config = dict(
    n_layer=12,
    d_model=448,
    n_experts=16,
    experts_per_token=1,
    d_expert=256,
    d_shared_expert=0,
    activation='swiglu',
    moe_layers=[2, 3, 4, 5, 6, 7, 8, 9, 10, 11],
    router_score='sigmoid',
    normalize_top_k=False,
    routed_scale=2.0,
    balance_loss=0.00103,
    balance_bias=True,
    router_logit_norm=1.5,
    init_std_router=0.0144,
    lr_router=0.000375,
    vocab_size=16384,
    norm='rmsnorm',
    norm_eps=1e-05,
    tie_embeddings=True,
    optimizer='soap_variant',
    lr=0.00178,
    beta1=0.95,
    beta2=0.99,
    grad_clip=0.5,
    batch_tokens=[32768, 65536],
    seq_len=1024,
    train_tokens=434900000,
    steps=9491,
    dataset='wikipedia_en',
)
Below are experts of layer 5 (counted from 0) of a mixture-of-experts language model. Rows are named router (the router's row for the expert), gate (a neuron's input weights, with its number), up (a neuron's input weights, with its number) and show model dimensions 0-111. Each number is 128 + 32 x the weight over its row's rms, rounded and kept within 0 to 255.
After each expert's rows: a language model's description of what the expert responds to; "comes after" lists some tokens at least twice as common just before its tokens as in all text. This comes from a sample of Wikipedia text that the model never trained on. Tokens count by the router's weight.

# expert 11
router [153 169 133  83 160  95  57 169 170 131  80  89 100  84 106 144 100 108 197  96  98 132 155  84 127 143 114  89  99 133 106 160 106 193  68  52 129  72 173 155 100 126 134 177  90 135 117  75 177 130 101 111 160 137 122 107 124 151 111 133 119 162  92  57  95 158  97 120 112 128 152 111 106 103  84 156 193 114  96  83 129 105 139  75 167 132 160 165 169 102 190 156 140 128 111  97 184 120  78 101  61 152  77 209 133 159 108 130  83 175 181 174]
gate0 [155  98 136 117 125 192 145 128 160 124 123 131 121 113  79  74 141 201 118  99 131 147 139 128 111 130 184 128 120 141 123 136 109 104  64 126 112  90 129 162 115  95 167  71 143 132 136 148 115 109 101 160 151  89 137 195  87 117  50  98 134 163 119 150 133 112  75 150 159 139 128  62 115 107 131 124 126 203  99 138 126 132 100 139 121 142  91 138 132 103 191 112 105  98 100 116 125 159  88 115  90 103  68  98 115 191 135  78 125 187 162 171]
up0 [166 219 125 120 111  72  32 210 149 158 140 152 128 103 119 161  70 126 215 168 120 133 100  94 103 148 115 110  85 131 211 145 151  78 126 114 107 112 151 157  96 155 148 148 124 188  86 143 165 204 130 127 135  75 140  73 109 151 121 168 143 185 116 162 175 145 124 105 135 142 129 162 126 140  86 108 160  94 116 104 160 131 117 137 161 114 147 142 218 110 138 171  73 149 114 106 126 140 115 129  76 105 100 158 132 144 126 153  84 137 123  98]
Word stems before suffixes. Beginnings of content words, often after to/in/of, later completed by -ing, -ation or idioms: support, design, form, consid, in favour, regard.
comes after: " to", " and", " in", " for", " not", " their"

# expert 7
router [172 135 151 202 117 130 136  92 150 162 116 166 172 110 106 104 125 164 180 184  94 113  82 142 126 152 114 188 139 152 143  79 173 107 118 117 126 199 146  96  97 134  81 103  98  75 137 145 125 115 147 101 109 123 136 114 133 172 124 156 176 180 151 131  71 184  86  66 136 111 152 145  94 138 103  91  91 197 156 123 133 116 130  98 121 121  90 119 125  59 133 164 166 147 140 121 150 114 112 122  88 217 127 105 169 184 118  94 134 112 163  92]
gate0 [156 115 140 103 173 105  91 118 126 120 122 152 113 167 185  67 200 115 103  85 102 193 122 151 146 187 215 126 121 204 106 113 148 156 160 125 142 149 134 115  98 170 114 113 131 129  80 163 131 118 136 108  83 142 156 207 179 132 138 109 152 106 140 129 165 146 159 166  89 141  74 136 152 113 158 130  52 109  80 148  87 155 139 141 186 119 160 150 134 107 146 139  57 170 149 106 144 180 187 147 122 137 133 103 109 140 132  59 124 129 129  81]
up0 [140 122 142 118 130 144 135 118 126 132 141 132 109 105 144 168 119 111 111 165 125 124 159 131 159 147 134 158 155 155 126 126 135  61 139 170 128 142 152 146  84 143 119 138 115 151  52 132 106 139  67 102 128 103 149 107 168 105 130 151 110  74  94 120 102 121  75 188 116 180 121  79 138 140 130  62 105 135 215 140 114 130  78 136  83 196 234 100 151 172  93 101 169 131  69 136 122 130 141 139 107 135  95  97  96 142 179 111 134 157 143 175]
Awards, elections, sports results. Words in awards, medals, election and sports-results sections and tables: Award, medal, Votes, Candidate, elected, plus by/of in headers like "Awards earned by".
comes after: " |", " of", "|", " for", " won", " Award"

# expert 1
router [107 135 152 139 120 140  97  91  84 172 167 146 117 179  90 131 117 140  90  98 107 161 176 139 126 116 142 116  84 210 107 132 128 133 109 103 123  60 155  58 119 116 101  92 176 126 148 140 161 121  95 141  70 141 171  77 168  87 133 181 144 185 100  44  98  86  96 201 144 103  87 149 120 147 144 112 161  56 174 106 143 113 140 143 148 126  83  73 149 121 124 137 121 153 116  96  80 123  97 108  88 130  70 140 160 158 144 145 117 148 172 152]
gate0 [ 95 154 129 135 144 124 100 111 161 136 163 104 148  80 125 150 129  96  87  97 112 172 128  52 127 136 204  52 141 139 136  87 218  94 130  75 171 116 129  65 122 133 130 129 104  78  83 117  89 170 124 146 186 227  60 109 137  39 201 130 126 104 157 100 132 155 115 160 167 110 112 115 147 136  99 213 152 174 160 175 188 157 143 133 116 148 121 132 180 174  84 152  60 143 116  64 134 142 110 133 130 167 184  66  85 122 105 148 176 100  90 131]
up0 [ 80 188 113 102 110 139 138 130 112 109 160 144  54 151 114 117 158 111 152 141 131  28  95 157 154 120 136 166 120 115 112 151 117 154  98 174 111 124 110  78 225 102 121 142 181 120  80 106 165 132 171 165 134  92 147 173 112  99 105 157 129  91 141 170 122 129  99 105  27  23 131 112 100 104 127 125 151 127 142 159 139 131 115 126 164 179 139 123 111 105 185 146 100  81 131 212  76 117 184 169 118 133 138 129 159 148 150  98 164 112 123 140]
List markers and introducers. Line-start list dashes, table pipes, colons after field labels (Subdivisions:, Born:), and words introducing examples or roles: as, including, called, like.
comes after: "\n", "\n ", " such", " well", " known", " served"

# expert 4
router [135 110 138 103 127 111 146  98 139 116  83 126 142 113 117 163  86 120 113 182 175 112 108  95 106 131 143  83 196 123  91 167 106 136 126 168 114 148 174 115 140 158 140 150 194 141  84 128  92 184 131 132 163 152 128  64 128 118 153 105 137  86 121  77 129 161 128 146 136 118 173 144 119 109 148 150 176 179 116 139  83 142  86 136  82 104 116 136 139 108  91 107  94  91 109 126 130 141  96 105 159 197 145 157 115 217 177 177 157  66 159 112]
gate0 [127 131 145 130 184 123 136 129 144 145  58 139 110 115 109 104 104 109 152 199 149 110 161 124 124 158  99 153 160 117 185 153 145 121 179 112 166 153 212  91 123 113 142  99 135 119 102 165  48 134 168 180 165 183 130 153  56 156 131 195 111 144  85  79 164 144  89 143 143 170 164 127 127  99 129 152 129 144 137 123 142  95 164 121  35 127  96 121 149 167 115  80 132 111 124 128 118 126 119  90  85 167 156 125 157 127  66  79 157 220 127 128]
up0 [101 136 101 128 103 155 131 205  99 144 142  69  25 187 151  89 136 151  70 189 134 167 139 112 127 130 116 120 159 127  96 134 129 141 120 101 182  95 129 128 167 114 118 163  96 156 135  89 165 139 133 122 142 125 129 101  87 142 104  95 142 114 138 136 114 148 136  96  82 154 107 138 145 148 129 140  93 113 130 135 124 166 122 154 179 163 124 165 128 149 147 114  84 138  42 224 148 135  73 150 133 136  67 131 134 159 159 134 116 158 135 127]
Table cell separators. Pipe separators between cells in sports, election and roster tables, plus semicolon-ended score or result tokens like 0; L; 1–1;.
comes after: " ", " 0", " 1", " 2", " —", " 3"

# expert 8
router [135 137 135 136 132 114 120 154  91 149 172  91  62 185 121 132 169 130  99 144 167  96 117  66 117 132  98 130 107  64 134 117 125 186 109 125 112 150 108  68  30 160  92 168  41 161 140 144  94 156 112  87 110 172 173 120 155 109  61 138  15 122 168 170 146 146 125  57  98 158 163  97 144 116 142 130 147 127 117 113 159  92 161  93 137 107 131 154 160 141 102 100 161 102 166 100  52 105 139 124 131 113  82 121 180  86 148 146 128  77 148 160]
gate0 [124 108 184 137 167 143  93  90 182 111 131  96 156 170 121 122 196 144 126 103 110 136 151 105 135 141  95 131 110 105 111 119 116 118 107  34 150  97 135 186 105 167 123 138 118 156 106 141  83  76 155  83  74 112 145  85 122  79 119 109 146 128 133  96 101 156 168 156 116 193  99 130 133 137 183  77 102 134 145  72 168 114 194 145 119 183 139 103 148 127  66 143 106 154 115 142 147  97 117 137 105 126 133 140 122 153  72 150 140  83 173 119]
up0 [111 168 108 121 114  92 115  92  87 129 106 137 132 150 167 163  73  99 157 145 120 148 146 106 126 116 120 188  79 137  51 129 128 157  68 153 136 126 136  61 105 128 110  94 133  82  12 181 124 133  79 200 145 123 129 165 164 123 164 168  94 202 135 147 105 112 103 129 176 136 138 112 157 184 133 129 148  80 107 141 131 147  69  52 128 108 131 157 154 127 199 137 156 190 117 127 141 122 131  77 133 118  64 139 148 183 156 109 144  74 153 142]
Line breaks and headings. Newlines ending table rows, sentences and paragraphs, section-heading markers like == and ===, and sentence-final periods.
comes after: "\n", " |", ".", " ==", "===", "=="

# expert 3
router [110 115 129 100  84 162 111 101 147 125 156 103 108 139 195 160 200 132 138 114 128  95 139 144 148 113 137 188  92 121 120 143  95 131 173 137 147 143 157 125 121 156 100 168 140 116  97 159  48 165 150 151 114  97 133 190 124  95 137  94 129 122 185 205 145 113 162  87 113 187 168  99 133 136 183 146 153 142  74  87 134 126 110 125 134 119 177 164  73 142 112 102 149  44 150 189 103 133 162 139 191  88 160 110 157 126 129 102 165  92  51 125]
gate0 [136 135 143 142 103 168 141 137 171 138 195 126 164  84  98   1 132 139 170  87 111 126 105  57 198  94 170  74 165 145 118 133 174 127 123  99 205 133 149  38 132 144 112 125 144 193 117 117  85 193 110 130 101 141 116 146 135 130  87 150 122  92 143 186 168 145 142 176 106 133 105 116 126 111 125 130 154 195 187 108 144 112 118 155 105 168 160 134 162 190 202 121 103 118 102  99 117  78 120 129 163 189 111 165 156  90  97 117 116 118 143  92]
up0 [154 146 125 172 154 131 148 151 101 134 153  98 139 158 101 112 132  83 156 143 131 123 130  84 160  96  91  70  93 124 144  92 132 169  73 126 139  91 133 155 185 128 127 145 144  74 144 124 113 120 189 111  74   0 109 113 100 164  57 159 107 226 143 119 142 150  96 133 164 126  86 147 151 115 114 149 127 149 124 125 136 130 200 140 114 120 159 133 113 111 134 114 117  88 124  84  85 126 125 125 119  93  44 111 143 152 162 160 104 154 165  93]
Digits and name pieces. Numbers and number fragments in tables, codes and coordinates (30, 37, 000), plus capital letters, foreign characters and proper-name pieces (Ham, Kh, Chevrolet).
comes after: " |", "|", ";", ":", " S", " T"

# expert 6
router [ 98 111 124 176 129 116 110 214 102 100  94 146 102 164 124 105 124 178 124 120 132 184 119 130 134 128 122  90 219 134 137 133 132 145  91 208 109 123  93 151 163  47 149 112 125  92 141 155 218 104 112  86 133 146 143 120  89 172 107 113 170  91 111 117 127  93 114 144 144  71  81 116 144 107 107  85  93 102 151 230 133 150  93 151 113 152  93  76 123 113 148 130 113 180 101 105 152 109 141 158  87 167 121 126  68 150  95 166  68 185 131 127]
gate0 [172 178 185  95  93 111 125 131 115 134 117  72 157 108 124  84 130 131 113  42 234 192 134 128 130 140 135 111 113 171 142 125 122 132 114 148 104 110  75 113 150 128 171 192 141 114  91 123 135 111 166  95  94 144 135 134 215 145 131 132  61 170 109 124 108 118  70 107 139 115 108 197 151 123 182 125 158  95 169 129 155  55 142 126 150 103 127 103 132 122 117 124 145 137 114  98 143 145 121 164  94 161 201 138 154 161 124  86 103  78  95 119]
up0 [141  91 130 107 200 210 111 171 148 147 118 129 149  73 123 175 137 150  83 152 169 144 136 192 148 146  88 122 146  73 158  99 116 140  78 114 150 127  88 147  96 126 135 119 108 119  85 130  97 187  72 168 104 197  94 150 146  41  96 116 139 146 150 136 151 175 161 173 146 122 116  72 151 168 118  89  88  96 119 144 161 118 127 142  93 129 129 132 150 105 106 165 116  97  60 118 117 137 118  86 206 172 128 172 132 110 190 117 136 129 137 163]
Indefinite articles in definitions. The words a and an in opening definitional sentences, typically after is, plus = in titles and (born, such as is a, is an.
comes after: "\n", " is", " =", " as", " in", " with"

# expert 12
router [ 59 134  97 109  88 131 112  75 141 119 153 182 156 112 171 144  86 152  53  93 136 168  76 132 137 128 118 122 146 125 167 118 145  95 168  72 132 135 113 129 171 145  99 110  95  97 171 117 105 133 102 173 105  98 129 153 165  69 137 180  62 119 154  85 114 107 119 120 159  69 103 161  87 171 126 144  81 105 126 128 119 124 137 200 109 115 105 148 153 162 132 104 103 162 153 128  94 102 151 123 160 169 120 135  76 149 111 121 115 143 222 128]
gate0 [102 113 133 235 115 127 119 124 117 133 126 154 144 150 129 120 146  94 133 145 126 147  94 107 111 134 161 130 185 150 161 110  90  74 148 119 153 116 148 162  66 152 166  93 146  83 150  93 154 110 111 161 133 146 101 156 125 114 127 133 137 169  49 106 170 132  83 147 137 123 147 122 187 168  84  80 167 115 168 133 101 135  80  79 152 139 127 115 129 149 158  79  80 137 161 154  79 113 133 154 167  64 165 140 118 145 121 121 113 131  80 132]
up0 [156 136 191 114 152 128  98  24 112 122 132 131 141 113 143  69 180  87  95 124 186 146 138 184 135 134  99 126  99 186  95 179 155 146 178 137  90 135  96  87 157 229 152 167 108 161 106 137  77 125  85 103 150 124 189 158  96 132 102 105 122 147  78 150 101 158 149  99 111 111 198 127 173 108 112 115 128 164 144 122 126 161 135 134 104  69 130 130  74  90 138 116 139  74 147 135 177 106 141  85  75 140  65 116 114 113 162 108 128 133 150 113]
Nouns after determiners. Common nouns right after the, a or his, especially time words like time, year, season, name, moment, following.
comes after: " the", " a", " The", "The", " his", " an"